Weights of a small mixture-of-experts language model, trained from scratch on English Wikipedia.
Size: width 192, vocabulary 16736, 21.1M parameters.
Experts: 24 experts in each of 10 layers, 96 SwiGLU neurons an expert, 4 picks a token, a sigmoid router, 3 empty slots to pick.
Below are experts of layer 4 (counted from 0) of a mixture-of-experts language model. Rows are named router (the router's row for the expert), gate (a neuron's input weights, with its number), up (a neuron's input weights, with its number), down (a neuron's output weights, with its number) and show model dimensions 48-95. Each number is 128 + 32 x the weight over its row's rms, rounded and kept within 0 to 255. Numbers have three digits each.
After each expert's rows: a language model's description of what the expert responds to; "comes before" lists some tokens at least twice as common just after its tokens as in all text. This comes from a sample of Wikipedia text that the model never trained on. Tokens count by the router's weight.

# expert 10
router:145136168096150148118087167135088122105135081146094149106057147035125125097159125054067106168097121131086125130131152168145125104148104127121175
gate0:114092127155126075071105143204118108086114033160117072131115175134109141177188094161144203092126120178173099148142142143155145157071124093078193
up0:202100143128112090092145159119045115139129071116101138069152086167131123147136150155130082146137096178128156126119107168150133037119171084146121
down0:142110094061144093136141098160074164142149149159106164139149127114093128139122135080118209180127117116135120110150097115152161121149130141104142
gate1:178111146109121076122148152158108092138136123175143133130116163170152111114114082114110138138151124155116165091160122123086105131156176147120162
up1:170119125133142096147106153159120107121066124092128078209093110173129124139082040183116120115173163166137180111150140127103137137183113131114172
down1:106138151106094149122123054087147164095066080126098083142097160133111145172056124155105081114130133073164116133143124159167144085134190125156166
gate2:161085135133142151098127133142074165077108159135173134096061150113081153143142181117073091092091135173150096082134115063109104199150110089211119
up2:123091102128157073130141102115117098093130107115167112123126112110148152198095146077121181121102125126168138199115118163170075115154149217152130
down2:130079070110036132137102147120135091115111129141091112132148106092145109102141090140139091137120088207132160092099130075151147093137162121174159
gate3:138064098134117084126105151132125116192155162148036073127154165095156088143180167114146099130118154148188107122173196127103132106109135096104138
up3:070199089141138129149221080070120139115099178119135139063181097178136164117172086133089135123170068139129149148155122131099142148137130094121181
down3:124119075151156144130139150166152113137130142123120070162189137138112139120138162101117066087074152148134102103043099117166075092132174124131153
gate4:114122164104134150140112197136160115093148159146210145149105163160154157109207133067140152111114093098103147134127168129100103173162134138145090
up4:036182121135075092103077145110124146077084131128114137098087135187145145128150140124072130148144152115088141098120179119126133115139157155119156
down4:128078175102113136082155114076119131191117074119107133159090126104171117119201033103094139172134143179126113123114123109160172176108095172122106
gate5:148093130175124114188149085156185180087152145112112143133125106109194123142140084080160143105133091170144122158150125127049106117183135088143138
up5:141080122186145142110098156108159127083115195087041139144117106050143131095156145091122137185084087163118218077104111097081130243115101151137104
down5:149139089114090147115173133081108149091145165090087196081165082034077178047100093105104147150116098174160146073169129112131092133122157100104111
gate6:170142139114118049104106143167107095115126181158104148103079143145062104129148063130096115133127107097115144081117158178129165134144168150180124
up6:135130115119092115122150175131096168131155088143123130128162137140149197189196111120181169127126117173159113177080137120134120133095133144078177
down6:128123180162093077116165172135118163114111127149108127081066126195154128174104139125120129195170167102143105136142172075125081109166115136121091
gate7:160096148076090049124152182103087140095177097136113094119175104157127090146179163122132094163129143094091102120153132147107088169130164106100184
up7:176119111128116169105144151100113144173190103132098174108144111149174132088100138089122159108112149056108114133122113109154105141093148167149125
down7:149085058102059091195158196111167110090175104127117170133143139093189188060090134116113134113177079172130157173108130102124096119139167087131166
gate8:133132211104142124105141115109112161093028120179135118085097138080137111129143112134117171122095103108077153158087129167138168168144144162141151
up8:140170134078123152115134204130140189123152108073100098174125124072125126146114203103100105136131141027070118086136178103119140164135158126179169
down8:115074140135093114141197126092181124150160142206150151134095147194111112155164082145165163174182095162142141151122114083096103120141154183139144
gate9:150126143103111119114135092114184106084087115106123120109078131132159129121190118125164125123162103115132131195158099164152137149127130092172119
up9:111188189107187151172121158061162097120145138074103125140128121160100102148089188075138144146071121099107123174125114134155129144154082117109150
down9:104159127141088168129198081093078103192133192093060168131127109134152162080140137156131193150139166137096138090105126066118085120120104101113129
gate10:211153154084203137132167126187148121132130112107140182096065135095085174096165125119151116097160123100118168150121167129093106158203127148152078
up10:126130128152107110129106086099111112065078178142149167118096123151085080136143117126134149156149174173154172125146115131130156131187118196139149
down10:156150146186146074105128123133084155122136139083129201138172116119074108100117137058110129150150096125135129122112120153088135088204111121150113
gate11:173116173102138124104205118158151206126153115112142162140131181133120137131163074115176137166098183160132129129182126124111159132171162160175146
up11:100125175142124121178104141059155110114106092161110137148134102084151120139088134168178085147151135092158062139062101132153093126186135125111115
down11:114098067233090142122154171164178142098072155113164129097045178160075158096114191125164132079166118119087120170111127126173146079131176137150123
gate12:138152100135186158111178149147134119149134090099084107094139133112103215085120092131062121131211133150140128078090128154119114083152090094200141
up12:112099098089115212107084137085094137130125116144104128113118165083184127092172186113092153128131122140125108067183116154119089107103072063136132
down12:084082150125126132111111144105162120114176149102068112080056179105143180113097127112104150156158117147123149113153088083188010124129065110142102
gate13:136052146137092169140082107161119105185143162119096163126122101117126111137179052105083114159127087164142085105098148168102178145126177166123102
up13:116126140146169159154132139134159161079117101193119143131152145101081164105170202065134140151117108056116187047121139111082140132150077128158051
down13:143112117109107089102094118080108118118162182107120120111130133117176102103176127145117161151113144137083116063070153077094188098171188097169139
gate14:194162151181129155150103137124195148116113162174131161141151114157151125093145167073103140218135105101115136086175073157134145100109115138140198
up14:130084117079185120095117155094061098128122078039150129096169140100119080170129180108118154077101129139146127152119140136162096164093112135143047
down14:142152131174112092146080116105133119107153132122160097072123118155136148160149140111155079135116116144170138121129128124137168163099125167124174
gate15:128128123172139093141071165128148117089059140092059166103131104063128156153145111112128122128133129119142159144121080127178110123080098100145131
up15:144095122099132087118158142136154139140058164137127208134134135079121206105126167144117112127063096142117151145122141073116076140154157105138148
down15:175088113113109160120133162098153172109092161049147162123160131112111147098121134175139176194091142184136138120091168081094093145126127083110091
It responds to: Noun endings before prepositions. Word-final noun pieces with trailing space, often followed by "of" or "and", e.g. proportion, Celebration, orphanage, University, film.
comes before: "of ", "and ", "in ", "(", "to ", "for "

# expert 12
router:153116137144141180141114134067172097092150118106079146080116145117089167174070180068153183155166141165068174163170109136135090122135093091124136
gate0:161120119138075123116105069180159137061186169144083112092142114128169148152141131138152145115179201142115131106107204143117153069085167106111098
up0:121118162075121074136139152113132116132144140115140077124156139180114123070146171073136088088145133124166144131121031165129119148097030125120114
down0:077166168169151135175089081152127117096096100127083126114118109128128073127144111147103081171126169098112131092043120097111100115122044140144117
gate1:113104161137110119118104120069060114023115107166114151093131144137136088133110125095136151220160134127139122182108121134170129076132129079167122
up1:081156117193148116135119153143159114152164155111075093106125154089148143119098184069144164147065149074167078122112116054150191109122104105136113
down1:082142154061116081124169199136103134171101154152100188152104161203080133192132101106090166060154140139083145122076144096117112129136075186101126
gate2:147177132162121103103109129073185151098101129129114205084116137123135139130175152146061113111160192129139130125108130111117109136156132118143123
up2:160130143077143126147135139106113092096110137196161130120123133102105062181172089094135160193150122105125132155153155136129116142125120109123198
down2:143120143091094136112139100090100089119181166106117178145171121127136136159117121137127140099134169111153070079133143100143114135108130126172117
gate3:140101151154131132124089133138196168076084115068146136110150126124148106120124115130120127159163116090131146150165114196116118134120182116112046
up3:168125163165157125157198127127127139131074099093119101110132076145111164164115148166133105148177158149086092137148121108116080152208151138159091
down3:095132131095162167125085075139137202142136132115185158120174089046124132081127151156134165158122153136088124168098131154140116062158077164119141
gate4:153126075121170201150122132112143125124100124140162087086093111160113135096119162168210121094113027125122112151123124124137136126122098091123119
up4:126123126123149165142224141088117159190099133204126187119074080131135160142114121115127162164114134111155115135144152097130086139135107120139179
down4:107119077157195107085156151134141116114183190131117132169112118098107146153090097119194181139099107148128096132170164068130182123060156136153163
gate5:148146144088097137173149120143111161165123175162097112140107123152131151109106133097145142193192085153141185127173134127062126109094112136106125
up5:143149110115114098173124173128157064149139199169182131111113155106096171159107188136085103149154124137152152177081127076122070111138138116109163
down5:157151103133141089116101114167116087101080140142125124123109160157134137189177112099107113101141099110147151159085169160166116118089103099153168
gate6:122124090079129126167114073096119147174191149169169103125116135101135190126122144040134141104155188113188175205069180116169115158136123177124114
up6:137129097095108196138114128109125149140176135158190082145113119114095131146121164077192181099164145123184076143153143097147149158137125177115119
down6:136128181147114141150086159095093081060054097060147128155154106112164142158068113180183109109112173121119121198125146124147112147114112142129127
gate7:135158154127106164138211142069148125089155073077133140110090129121086142175142135104104203124174163112107181166143114148145111066116106102212137
up7:141120147094186163135112127062157199082130119067110124086115156104107125186127131117119159186170159163220176121139183143123119107120116040131154
down7:139135101152143108154190155081145153154174078092091138165150094155091114127098138170142192131146139107134140170148186163120135170148132109194087
gate8:190126141105180143169125166134137118128144126105065135093179142155104122135141119044097116121118132133173137137154116173157109093164126130144075
up8:087169099171150092126171099161092131099158096149099142068102106088187102152058129129136089130145102121130174137126138117144102135157160140154192
down8:167137145144100119113179083117153138123160110088099134104156109135100156166131120114155146084133105204158118153158134130161145080106126138117123
gate9:064132090188152120139171140142101121160174121060172129102125123093134201108079109146104112129095166065080094086132144125137131126142137157149103
up9:164122158185105150156123113138168122167111112253096108157161147132165115140198066130150115073174100139119111096071103131136051160147090118121147
down9:157145105060143155083095079066077139117091137134127133091155174083113121143105119107147142118163126171132159115165126149123068081116145157145105
gate10:203107116189118160105135175140158122152147130082170069171109099094127127095112108159115099182163107052152150131152176116094099114123115096137195
up10:099104182178130172148123137145134117092130071094156109131130091131080215155074115176120185139163169127133131157060158115183132161059126193201133
down10:147129076147139062149111136120105137132096076097089134138118138103089104173174105124164140142168168144126169097111122119156108106142115098139112
gate11:150068152048125089139168151159155125173077112182087145137141113179126082127148113103143153137112045114066115066150078111122102188138098080153112
up11:112088123129127144146108110095125139137098083068087104148147184118112143128116140121111130133080212184118188169124138135159112118123136196159212
down11:179124107095046178079134163087094128094119157136114099071164127101115122113125082106107086163182095164125143106124122102146168147138111130084124
gate12:159125168111146136107118060181155101121097098086074132137115176137158145128177181179151174091141138065121138206084125144098160118111081091154131
up12:141117102137137172146101142159133079116080103142187133179144122118185091120138172179150148175160136155115096144089098092101120114174113123176083
down12:167163152155081147144131107121128109086104126133151164123146159172092116111118197128145137137131142140181115123161055165170165092094118125144162
gate13:128146128130099166084187044122153141135174150186143088077119149192088134143116097097084154148159171140108179150087104149108117111130153172095083
up13:114158094129130106169100127174169119111144116133134106154192091150146111033179146077065090135101102158118148143147108152062101105168178134108136
down13:109115173064157129063112125123091163168158075110082120141123112128174128187156155102147180129127176115128124159128195181151145152144144122192091
gate14:134099143138222138062161168082140131144110224156081178157143086134061184089131145121124120124115126168119096129118137156069094105176123166096106
up14:159148178164094103170132143112089150125175021138100092151124113120094141094112154134149128098134133131118109109098069060128169178069128116168135
down14:091130146030088133136138090079111087097117096182068086126093137103072119149129142078172065097103117109122116111128147093085076164124135125117145
gate15:155081181092100145159181123117063150089134160150120085101152207123148108174128122114182093138166074208060126143167106141130110153192098076084135
up15:110132176152063135151145200153127133060088142146118079116161071132117095124120165081173138127130168138123137138141056152127125214117156147117127
down15:133115098060138136139128099157106137151116035145155105163129158163121188211107098114084095121142081121091164158095157125161129153116124156153130
It responds to: Table cells and years. Pipes and numbers in sports and election tables, plus year prefixes such as 201, 199, 200.
comes before: "| ", "\n", "|", " ", "0 ", "."

# expert 9
router:145085124149130139099148151128095177094174147138103170113131176132114171153161122121120146175136143124114138107196134127162113081116096061117149
gate0:082142181140146147115152153124055098143158243098096161141145150115094143132158189124165046107088128117070126153162121186107125100138148112143116
up0:090091124151130093149060135091132128162107132151144116100138186186105129086121126117115130136141111094079155132138149103155116089130143080130079
down0:110153178131092119151120088166141127135150067106143105103208130139144122151089154101159160128128113189130101124096086118078122072087123118042147
gate1:140127102120110095142117106108098146120134121117091130134204166163115077119146136105159066137140086123117144120142113134077136099139147085195175
up1:081137159185166136221136137193105177152057084154133119108159144121101123119125156144129098110129082125114139109089142184093149090095130154190167
down1:132134164144111114091113077081081115144175152113112080108133085126077107131244116125139130185118206167127104082159071110118178137117099125167156
gate2:149182132169105138089122110128100158126106129141130160148122093095126198143111120101150118136103104193132096159201185167154130152079136143112175
up2:095133083138234126134181108158093205127134145078157146132146159138125202184129068107156110105103084165118179171169194149104119067109091098059100
down2:106128098135108113152159120087106153164076195057166160084134150156166122138088147147163108127107127127066087125160141111125131079108108050143143
gate3:122141106148101094173150128103156179153104151083140142123118129086162144138107151123130168134159071117179144130103200101147108110132062111173169
up3:115150128116167081146159107106107164105111138080138205110154136086141104171168108115130143106124117220154151129107103112157076104105095184097093
down3:074095134207102113130158130048099104186102139076097129065159093134138142110132149125119164122175160115164129145103111122143090146146063147153084
gate4:133116175140125110105133103122116201128145123087088120118092110123136107088130134120136080171113129112104133130191153147122125101146129096167084
up4:152165131127096084146119120112092125095147136130114101145157109106124082066193080106129075144142161127135106096153129103124069101090116087244197
down4:134061211083129153071101033113125138092121065121070139155137125110118119140131090122139135145144178111111128171148169121114160094128107104137122
gate5:114128135103105167136143133161186137183105139129117156142188159082098145158185146169115197043207169093097100180129121152139150115070093120105113
up5:135123107112137178144179156087044086124186132152116166131113132097139124122189156134140138140100140098156128111160153128134144114109131106113150
down5:057164129158119117082151089153255128144086119138140095142135128092112105108193150108205144148151135086172135120138100099087119086106071051162134
gate6:123120168109138112142092182101064104166188154100109115198106179153160142098096106176197122078136116157110108134170117122111127127132143166137141
up6:092110100130162093135093169112134072119126162161170108185104125152158069118168129145158170117185150106107119118127081115170141164180164144125125
down6:094111101116126082171150093162138095149080137137164150149140111151177140112139107116111131121146209161057063112100145181156167210128085181162151
gate7:103079069112169103136180130163144132176077126115135124115167197097109154158129104126125161167103112108137153121130195123101091092134118126085103
up7:128140153114057139140162106094118120119137201127098123130143158067176141131144127126127081076115116134110118087108130138115155109117166129072116
down7:175120109137103097097132124106143093186116103112094111116132113127160069155163126124145150102135091089139157090125105087148132156135136111189127
gate8:106175130169103093097113114137127136083108170107148115122148137094151143125154108158136140118154154080117155124109147223136128133130142135160117
up8:115059136090126132109153122143151138101112162094143089119154157152171149099084147098153150135065153148118128140146062190103128167164086107086103
down8:070161134131121100140174132119151151128129148144075091138170111097127159116118123150182143210140102141128130137179068127116161091064153135087099
gate9:178085132148168151130093100160121146083190107069126152138147161081155164093139088127085187132127141112120122051165172177165182098135111101092103
up9:170153084104155168181152168142172153082154149139121112154073145116152139115111161070089173133107090139193141110146048105133110118117116111103142
down9:145120115105171112142187131050122177160107163133131151116152097136181080131128139117115141063073086090108110178104120115169144119163167154147111
gate10:117079104071171139093128101115112096112127087121135139157088082144136133137208055110168111123124167129116127179151097091135157098133169103189135
up10:139174132174131138144157164067115129129128172151099113125138119162141187150122156133081178081132121086138167072061153163171119146109120116070179
down10:137170160170108137168109148123128094094142147211133076125132168124125207163118180112041107141165128149111091058133129122100126142123100135134171
gate11:136068170125169113115126106140121123109141162108140138122138170152006118098124105083115163123127139116162114194160153129129146156153166117124116
up11:207121131114089096194111122158165076173121100158116138102108167102166120098134137156134158162121156130120102131070090092084150146128119133156084
down11:143142098139179119082124100150125086132103113180142114157112093146149141110159204093114116139166138078054128118117100166154088140117166132069097
gate12:199119132161113136125126149058108140164174157140157114120114109185092120133132160130141083136097092180098128096110165092159108078113150131154154
up12:061111096156136152111120176129108159079075117136115134123165132123105127070070112092082125168140168143092143120171155112123117133144131063134119
down12:165143113160141107114161119143133114174137136159097168176156100110116143139151220103161127095134154130138140148068145097155124151184148128088128
gate13:122087125132145120113097162139119103148127157150147151089148156158095144075111108106110150047031056138144097111125120103103154076093132114099151
up13:128166138132116115152101125149097155117091179152134104155041141104112112120092187134117092115137198174189154086117089140086142126147123061168138
down13:119156137127092051149146198117127181096123100101132222136110080154107142134194143104194135189143094066127101146110155144118155115134120134143121
gate14:079091111168092161125099159130081106158109154146077161098186162148131178159188126152095095115184127156148144155080092138139086146163068158137167
up14:147126160070165095148057133095117148087168128154148113130168119150124100092171152170150177159078104111130126126130162116091134059192128111109104
down14:145182154105122130161166155144103154165118054129082122139139126116076155165123131132080133106166122137075163154124150115124103122092137119174099
gate15:116160093130141053057181115201138122100079162178131140142144183104170106129129092126149131089193179124120086178110140075144126156166115057073127
up15:180149081161084128101145080147125110081074134181165116134165173142124108128145107094169133112117156148093048123101125118156116072103138095150144
down15:138167139081128096114181173090142149152111178144081077139157147097163160095110129117165142124084113061091176150075115063139081073148094135150160
It responds to: Table and list separators. Structural punctuation in tables, infoboxes and lists, such as the | cell bar, - list dash, the colon after a field label, semicolons and ==.
comes before: "\n", "\n\n", " ", "- ", "The ", "\""

# expert 11
router:136132116157056186125121132111129142104140138145128136068124154130139117124087126141126163119163041139145158136180098049132113105179098162147163
gate0:089120106196068153111132117177089102107106092160104135071110140064129101111093103133174084068120076113124093073098108089094143138166110140112107
up0:129168097114105150158141096109079161147139092148111122172139120118167086152156156120081135162141157125071102192113110184096145164146109115149065
down0:113136081111141136110081157105140114104155068155124060088144084149194138125168126147068112193091159166139099096132164055100139166081071129080110
gate1:106122156106107131157098090140127133103115120093093106122147103125156116131100165179141139202124158053131141088154084103142115156137127150097145
up1:101157136130173127143141161152128117128182172134143149112149118124127127066182120070137102085135133136105136138131099063137104110182107166115106
down1:165124164075137141068049115135122126129124110131067123150178123126218120089114140105150122141135085153111122137114160164179097145117059148138125
gate2:146104127120103108146167091000173142134117144121088090141080152125115105173086184103203131083133079134102081106116135076153130143145096095103132
up2:144145117115158101126168085090154079136175179107111121145153100126103160090138161136042134090169169132129090140146145121108107109108108167137152
down2:136156149155169191158167138143134184111105116123033126118116175078105152127111075156173045112131076139155136144158111092102096098105106162103114
gate3:128126139103143170117147120120155134092131141158121159124123132120109133176184096159107139057160173139138133119124162093113128140103095091150113
up3:139162170084112058163093106168167078140121105110150141113163115130126138086068148074123153086134167195084126130068126147177085163073124070117133
down3:098159088155126195094110138166144141121123164161144095164101117167071133110193089094154160087150089148151156149115118148108116177174140101111095
gate4:145202159138086132090085098103112124118080178061153114118141117131146123167132129139110149143162140154128117158127134051131108133201160123086108
up4:100099109147139101158126124099060105149156129153146131126139143102159165127184101172098145122102155141156121168086097173148131136094078146144089
down4:121194149131121074139138159096142084125148100111108160145112153103130138134173103086118114125120079080163070166139179163091154199131131132134159
gate5:130137126121083145157117116136134188158130165148093118115191134139165155064147187108184114115140168114131122088158147076103151160160091118143122
up5:106157124137160125119116101159118145068165149144137133099099137115104157209106099119139186163121136145149214077079137160107148106186083161083123
down5:105168142095169144106112122081120075169102140143155109037100141079144105175125149136127147136132109166083146128136114160116075101120154107165203
gate6:151127163121141173180103113115224099157151159153109075111096123108128130070109156130140066077148093104049128159143135078181159142132152057143083
up6:118155150172119156173134131140107130101150126137150110191181094146134130137076177129136085119102113137152157177175142176069079103154083090135083
down6:140097136110122213204121147175138129135166155167164149153128179102158124085209146130137166139086129166182113118130164149175123157065108125124142
gate7:194136152158117118127151175156098105095107103103124154108076177094065072089045162187113171185140114145152129131132143127139120106107112066096129
up7:132130089137214079153147168099114125085128095078159125146123126139138127144067152096117143168135091111098140148150022129113175078108111121153169
down7:145054127113134116092101086122116161116091085095151119162049140109160046165108080132162139108149119127142104150172089104174126099139169122154132
gate8:156104132150130167136101137156098136150192129138170163165125098161118111156111108186095087179100136102184146120133110056123129130137101088119161
up8:133112154119130129157147170178144129094133134129176135078166116085076021153110105134111064207062113131193113113199134162202152127089146144068133
down8:122187133175133127146118087085131061082134117095168119148138148127130160161123141133128177097148126143122106124093079126118162135104097120130096
gate9:121140152170102205124118119108155128116125136126066151096118146154085095102133143111146138149117169187202103138186149155134109152122107100139123
up9:104116007137084176130120099198136127149192154115169113103096134132195092189127119170106136066137088120098105112125111172120127117142185131115082
down9:100077119114069121142096152120185115150113115079058167163142059124130100136104172126123211117130070082155139118095153138116111159057136182097077
gate10:100099128127122097193114101183143160052103146087120138120131100102138208171098124156088109081078125168157169170120179053157145137125087106139132
up10:139153128128093185097131164094113031186170070103161132169141125096177069101162124116175170136120172070102106123114083151081058120150146122133122
down10:190091170157158146136149098148108146140161133115152067129107190092140070119122100072146106157120126169085091104138186115183116062095103124100145
gate11:170096133176132153141133154113116121143154113148144101134067166168146130162099165119145154053181166106156102136171183146139160143109182114146147
up11:118130148132147112139141150138105169118100165174145137083178109125100109074129163061151089139101143129143110126112143156085077138116113147099083
down11:143147164134100156134079163018184058124118116098149090140132153118117150117116199148139120153087113139115168157140177160132127066169106143117138
gate12:117154121186134140188090110127131151068196163096109165130061095188170116118124132178155179142141093122081065130169114077148052149158120114108123
up12:106144145096109167111099117135144113130117132152164162112137075133125126120128083100123085167107211151172104105074119100108091167122161125153169
down12:111117112105139154077117122179083181129140194138099116142175160131085091136109147109107098129118178083137109123154118066109108139129085135107157
gate13:143126117117124181060145094126134151144099113100138132093133128103127123097178108124105155140105115133151171120118210170128177158135123118143120
up13:151105078156146132085113107155130121126151117128110159115164114113222114161146103210128150152145087137169136103109086146145135118132115126112133
down13:079112124085079139155141157149170051093160111093099140149090145088136125122117157119113107149133094087170111135128161144130078155140120082101076
gate14:176127058148104115056082084124165088135130119173101189150127116106144143171137130090101120149095128107106168074169172136147135080165113100108136
up14:093098185101137154179157118155096122124089191134133162092132136178127069091143148150103133116125129163136105112155163154187119122077120115168145
down14:136200091100155110041143077138158128104142169140064112120164127118110120163131106061165147175159101150122159144096150116136161075139106079104097
gate15:146143115101105113212157049102174098158193130101159182153135150115175088134115137137099129102158078125121146175180144079107116069140156135144084
up15:133132061134093106114110114149173153092068117094121159133115128090156126104126173090105127095142138187098134147146167123205143101140094098187164
down15:120187065133166116157137102147087095179182193082121071122133156170115091123181068126103139095114182111131095109200119102094104087069161138087120
It responds to: Brackets, time prepositions. Opening brackets before age, est. or round notes, and prepositions before dates or years, like in, on, from, during, until, plus hyphens within compounds.
comes before: "the ", "201", "200", "199", "202", "a "

# expert 23
router:152154166101140180094080111087102104124151085190121170119118149128085094115114126119057107124095090126057112150160136088160126140126053194064141
gate0:149147137135147068111130119083122108138112139164172161140131127140155131141114096109144110068147131124147131134120135099135182160132165240102114
up0:097125137137147151166122167186132054147122087098058110125106108158058124114138143191111127151122115127162165124118137145145097101136104079101149
down0:171149205188111138114135151109151134079098132107142150112134142098147177169138170168146070089129143075107143152137140132098016115181098161109201
gate1:107120142050155150137178030088175168141113107157114101100122065181130142149141167144083120104107099113089124115119131092153138127118079084142139
up1:083103107154096129095088208177057083135168120127162138147125168099196115070095072137141144115129132167123155145132131141115116135117135119190130
down1:125102118188124181102161113096191145079134135175105138102180158131089147150081136128110204127158124181072099099138081141154047130141105115098152
gate2:163168124120184128121124084179069195081126120043102111122165120113097132113107108152071180107115105131124129171102169122077135150168140118092147
up2:094111107096095104147156143192099098140110136150104126168119123152131166136099128113091086185106137123099158140149140153150111097080161057120150
down2:131070147138128146144090096088126069141149121112164109135108211120129078068124139106137111107133109122101101118091097105151148111131110106106122
gate3:106130109148129168136157143117114099113146139136115093168138061118114117133131193091109090104106128095151074135118090069090072159117143097079126
up3:162114077075132132112152074077162156135145133190091176133128064175122126122163123148083141106142132146135164115109116185115095118095103150143065
down3:122137145153073103126058207152068164114170162074111066120156157149142126137082073145118133155126169106100118067146143122147131135109176107088122
gate4:081129177144135095123133141089150150109112127163114147144141123103111137124135118122131097117092088097140091122147067076116138053171063087136134
up4:179106126083074141132098093148144070124177164147171104143159117095164161137137087140122231133138133122077111095145105117173180145138202039165155
down4:137108188123128140096191068180132196108129101130092111152124134092170116155159110125165174117155142106079164120094119121140148105102159124143120
gate5:109151095131156153146137127147101165154165105140178157093156126156123077204094165076154089079106055082119091048123109156086118130124150145112111
up5:135057057149158108110180115150155136098172107103069124147180120138126139081114104150141128145138112128151167140136094177128165096127092146140059
down5:143154093146151161177162130161135134126072118090138077133162123135149141116107109138144087091116169162108078127138062100181151108079130095154094
gate6:160101115142087129103147122176096090129150145132084138119092130154114117085094156114158090177092124120139226202123166138161137136147152114114138
up6:125149194121122084217142092102135100119152173119111063076156137129129110163178116113144163088143151144121110085128046117136131090104149125090116
down6:163142123129078141135166151100114178095106107215169089133101150120142112146102120166052113116180147074095084120158154092110091136191118154164194
gate7:145067213102075150082198123135139122114143109173142112092112135151061108112126123144131106089134102122084142132150213123106141164153070148108138
up7:128150070164099154105151144120095113157101117076145118131102125126120105121110152122100155168151175089134101084146147092116139151163104081124099
down7:154156091049128121142142169134134200067097168149123125097133135090150194163143077135158114124153091154143085121158168155160023156111108200153133
gate8:104146127158074097152123111129074172131132166062073122169091149117086108088128128120120100201115106120119116050141114135135093128124195136123162
up8:083122162069157135065107216124159153163157100187166158116101116139088118148178145108129146091156102112129120209156130118053100147093139153163074
down8:104152086128141166116100182125149131193160069195087090117117078119162143116131095104077089125141134107157143109139129096118091131125162133112113
gate9:148118125125165076106162106184162165162117196136063154169146116117078165165137133140105085084073093079126135139132184089119129143150175158160149
up9:151182165115165110163144148143197070088151089169189132156172092114125152102149060134126108168137132088121136086096126119126123139107052151129096
down9:135121107140128176122138075131091121160148102109099093145095168069150102139129104112133145183120157175142080109120061107053086105072146160158117
gate10:142116135111083109146138116181103112114107134086180125227169173130134151081159110055091118121133137129192125083144150103103103118181110116087146
up10:148120154171146093105181144176147127114105070089154086134059109128167106155107078136171113124175140146119096119111138127129149174110146077141134
down10:147110155190151112184170160141118137108156123078130081119133100108087206110103104144135178123255145128153070173158111140115083108129209106147081
gate11:103173123088067183173119075143113132094116197144121143084121130107155102159127164128206143117167100154149143107163119087109133130126137177155113
up11:132117110164103107095124104132089116136190132102133133164119090104105141139103145173057099133048081134103157118153114149048083111132163118129148
down11:101138110150099105138134127160162112088087155192146146099099096120104103118088172115083129139130138059158122191120097104131094097096105128156111
gate12:120129106140132120086129157133068118070165172075168168147133133124111121074159135104160143106084129129136128112141142089142128143115124132161107
up12:142168077141108156159138120078097132217192145109161136152111139117066102175149072189125136122104102123146136130121089124148134135149076203122162
down12:109138112141102107146123135139144109170111098158114096113151131131109104160110077181094145107100177071200148158119058098131150165094145075045182
gate13:105106152039110162112132100145135135137135126160044112089080121144056084091121195130133104108153136122163148163194122068173118146136122102120109
up13:113117159140165093111097108102131158094141156137077148126053133060085113099062168140199092088118123141131120112093156146166130158119147137123151
down13:145159187175089119064126098129114159129130093192208138096148135186149160220149116123139176193130142066182141166090189082097190085118133190138122
gate14:114157148142085142138128062085154128164154069116110187067133077172127119107100101149129152138167150115103178171109166124135157146115130132127125
up14:111113168143177151103122178121139078088127176100130082128095114094138148170123083157173119139147159127093136074107138086145135119135097080135060
down14:065101099141136099141083106140072136137134136106102154166172104107181098136110133091078120109143067095144079062114105225149177154215115143107109
gate15:209103036144145149098117078099147100137163118186153147129129080149102139134081089104090176105111130094207117069104147180164114101181095117066070
up15:054113191071144155185103113123114135129164136118094120146132138072082117091116071096200175108113086129099151168209126072088138104134120069131145
down15:116064113172117053086158096097144171147148134192168100156151185111128151156158173143122210072134101180187142101177104143180084136178120143135122
It responds to: Head nouns, commas. Role and media nouns that follow an ordinal or adjective, such as film, album, season, team, title, player, plus commas after brackets.
comes before: "and ", "of ", "in ", "for ", "with ", "to "